From a checkpoint of a small mixture-of-experts model trained on Wikipedia.
Size: 10 layers, 33.4M parameters.
Below are experts of layer 2 (counted from 0) of a mixture-of-experts language model. Rows are named router (the router's row for the expert), down (a neuron's output weights, with its number) and show model dimensions 0-127. Each number is 500 + 40 x the weight over its row's rms, rounded and kept within 0 to 999. Numbers have three digits each.
Before each expert's rows: "raises" lists some tokens whose logits its average output raises strongly, later layers aside. This comes from a sample of Wikipedia text that the model never trained on.

# expert 3
raises: "s", " ", "."
router:519535506473559472479455461453463529510590512520491481478499564469547543461454460455502467449449526512556575513524513453564541442462557487537552593457466539518475467488569524538475470474509531520398516489519474524483485570480572491564519391423467502556508509509517484487457492471491425501545531497577464465484489518480484509473508468543452454521510528445519528517517440545512553465564
down3:567571467545519499444540455452552488485510434461559469538504514490497376498487488487550482561530507580473527425507448446503540405571520463443459473537480524479441521479547474456552474533470450582493524519487530479440452553519480577491443441455545508503514473493442520489569515500494513536448540516522457542500531438505439488485474518483542516477514521495542473546533504472526428469514
down4:425462517523458496510486497476457466528438492557469481502520579483526531452481473479515499517433481457496517587468504470561480432445485573509530475509527505463498424556498476576511518483515583510431429545494540495507471516424474486489468527579470500460595542494465513468450510494442418544575529478513560513519490483497485475434501521447507468481493364496474502466479538453498466528522
down5:523485453503483576575538526600513525561525473510549525577564536477500503582511506523480481503503531480502463527496512513402536531490546503457445496478367504418509466509489453500474557509493505502554478523549607541488488495476532559524444513515515540453500478513487486513408505548509507535469523455507485555541530478452447561475483471538497569512479412486471537490525518485440493502429
down6:491470450524558508511462445513441563509531494572454509524499467484476451458598488494530496492579512566481443531501502500471484547530434490465491516489453527483519491497524452471350456486467483467519540489503593500529468504576478477442535451517535509464523434468516460462473426467431518448510449523490551487542516533555531573530480458531505437520518488498507542496530527537544547433434
down7:482535484481532490444496518486481536527502580479482485586447422496432566603523545481530553501511526558528504517535445504536544492451517480452480533528499499569443517553442548465526476464526471508485503531516514531507494402492482425616516500492516472511490502524420576448489471452458541560495545509431499518452468492508505429476471519554504461539500473452539561448462514562459461493472
down8:526397501460431472470515478534537520502500521508542493497485530448563473498504477509514511567478510501551467517474577499526499501478522521522520506471501435559479505568531491467494501510470510456423466540493471512515445562495459519441589562569471492521478466514454456509418463458489545541488523505452540518452525478546527530543551477490572528539454497552461539467489633609534443445542
down9:577456540501439500533554555472508547501497509462534539481438478494488430478537538465514377475577522479539503510494463551515424506486418527543482570501480549471503432509482523549455444541504393521520536490522514515448450476478541500513579498483460535455466520565549533441417562442579506494503486514492551487547557512518526528522520535463506527484532478516448485505455479464508479493436

# expert 13
raises: "\n", "In", "-", "===", "|", " |"
router:460498435496550370467498442508506516503568485528511445487464526429523527529473505468541467476501481473506530473541498508525516435461484459543503539529553505449484475475515474510471569424468550573446608482529506498507472537533518511516470444451473526472590490547513498385499510498406521506494508507576542435477444555473499432473503455525474511511535557499516472544511447501443542526485
down3:440497523526563498569501424528533485509517505474517459499452488519584526573522509524469582482518492517496452492531517472537551482487493537473508461466543500547486436535462463448473508504553503434459532502491533488534554414543562450541491438533517526564506534455489531481535487488501512522516484448422584453435505455399569538452522496444495548466542554495471524531587504551568466509464
down4:511491566548459523424536481523449510464499482484488520492547527503442516524552495482508456511506464495487473413516550456578415544528483554435486501521499503499510472517504547521469445426525533490490513562564542488570489506463482548479537490386490490495502478494557565530509473469469485561547561418547458454557523490542522486520466510591549542501437399530556524500496513521526538573529
down5:488498489494455517479536474551484547438540534493529446499489502525483542571440563456480519482454498428488495587451520504566472517516454519576434464513474468503488498405506492482465564477493519540473452500508440453533491529469510482505564438524509548495519482507515423451472535470462592462505417530517466525521531581502431526517469487526497583434443465616523510509573482503466498506515
down6:527457496596520514495502469545509492458526532540496436552503397470478539507549493491609492479524458549449547448476514531436433541517491520538486466524499490480493550553549571486520466494502420461517490501363538482444488431538432491470513449543517508500550480449514512473469416498480502517435534510488476479471427484550479452494503527558474517476530544467452514491502483506476511511402
down7:517558531482557566470516592498498463443535514457503561468508493529495483515542546557482550536444491501525485531487525495477573394498563510479469554464484498517379547479464489534532493492483546478470573498569530547540507517538589498537512479483537479508472586486476518519445537580526508489471468540503427441552466525508499525424507462440554508471444469458484501529541556547514524470538
down8:446480564435462482458560499515534504507449459417542543488571423471518489507474513492521507539491499483505575545484529524499491435554548457459515518534465401508435531516521460499553449555517423490485577494437542460544462513476551501508420479525497485434545513508525497506415473455461486447468412417530500515538501471500465505468567535540531478449487492544501487537501540496497423547488
down9:531537506537543451530494505530512411535471481513574500505549474488546486492524529531477549541415539557539551568492431525536485512529535551497527469502492540515462505481429456448574519564524474482491544488396583540566486538481463518499559529517528468461495506518550479499555514496506564520419492482496499470460481436439520467498526512532500457480456445527455436561486550464553531595446

# expert 5
raises: " |", " ", "."
router:471500468476591452428417496471515479485515432525487499524448567519517490535482494489541470464519521470531512454550566524521560444472553448568496555538539541524482423492558485533463526462526506507424570564586485449502409523502489513538481438482435492471516537501596511488482497502505514568467514422537504460521368479487540475499509493475481517477515530444539502518534518491507537515516
down3:480521452475466429498508491563495414547533553480437484471487519509517408465435538497443444571478487544501549433555471488517531490407502529494543503536481492541512510490508465525470458450482545569443474593508429500508537529514467547442506534475510537470510550504497536527451431511492472504514478484483495497491475533447501503495401409587534460457457520494502449490497430465454441529550
down4:513513504587436523450501519488464540394490494539504466569565464545458526505515532540495535561438529461498546478485481527479522502463482432484493581503505471395522495556546547567535507534454485485560452490566536532418532541551525480523467442511545512511491569475460439487452463475527480554525450492462558482527473432514485506483474479588477465512515492574472526464578491513504478544525
down5:537501467597449543452437488514462494534539527465444480522516524534505535549537451546458572513436517529522450552482537549541571467534491554468547489491495515500465490545553432449507449450479552510490495526508469568472434566496468461526501504545521505603545455534464495494525469551548427533509475503556468565452488424467460520518567474500495520539485438489474484491482456574479451565530
down6:481449513479524542521486464475503513472533494499505554433508553469461467478540446505483548419500535493529567467530484458524504531499473442525444508554516482516491560517457484455466551526474523525509414476541534602574489503491510506531507530492503430564569561473481454542446556481484489536497570446517509451448454465476481491468544559462495489577469547441587483473435482420446541434456
down7:536550503514534488502531462462492509526542505572538534520469554494554477470495465498475525544532570506464510532499392502511541546529509518570560509487480520581506546551445400508502471497462442485534516535495500510469482479538464517535544459468473471576488536553562576489569499500437538467496456502559497541530538507473460507503539580579401464537467470514491420490429500491429490447525
down8:490491496511503458475511482531528466474447623512497497501513519483538479600494481525541527503519436610418548552465491489413529508472525537496444534484451460508450561532545519492490462460537488536546447522491438533479547524420434543516489400504472535513532453492554482449538456519481433471526562515497447522432414509523538490457472443531501488524506488552528516509536565520497503505537
down9:522599457470505522490521539546531490436447487503496497504458526501440491536479482510453517484501495458484501503531457549511472547441542506486546571434590526534491533491533497534497481472564503445499513491562442427432472515433490521547568495486501496531475485602560504459495444569463478509461528466470440493497497529503484482499523501543540438509397430373461548467455503478537516518450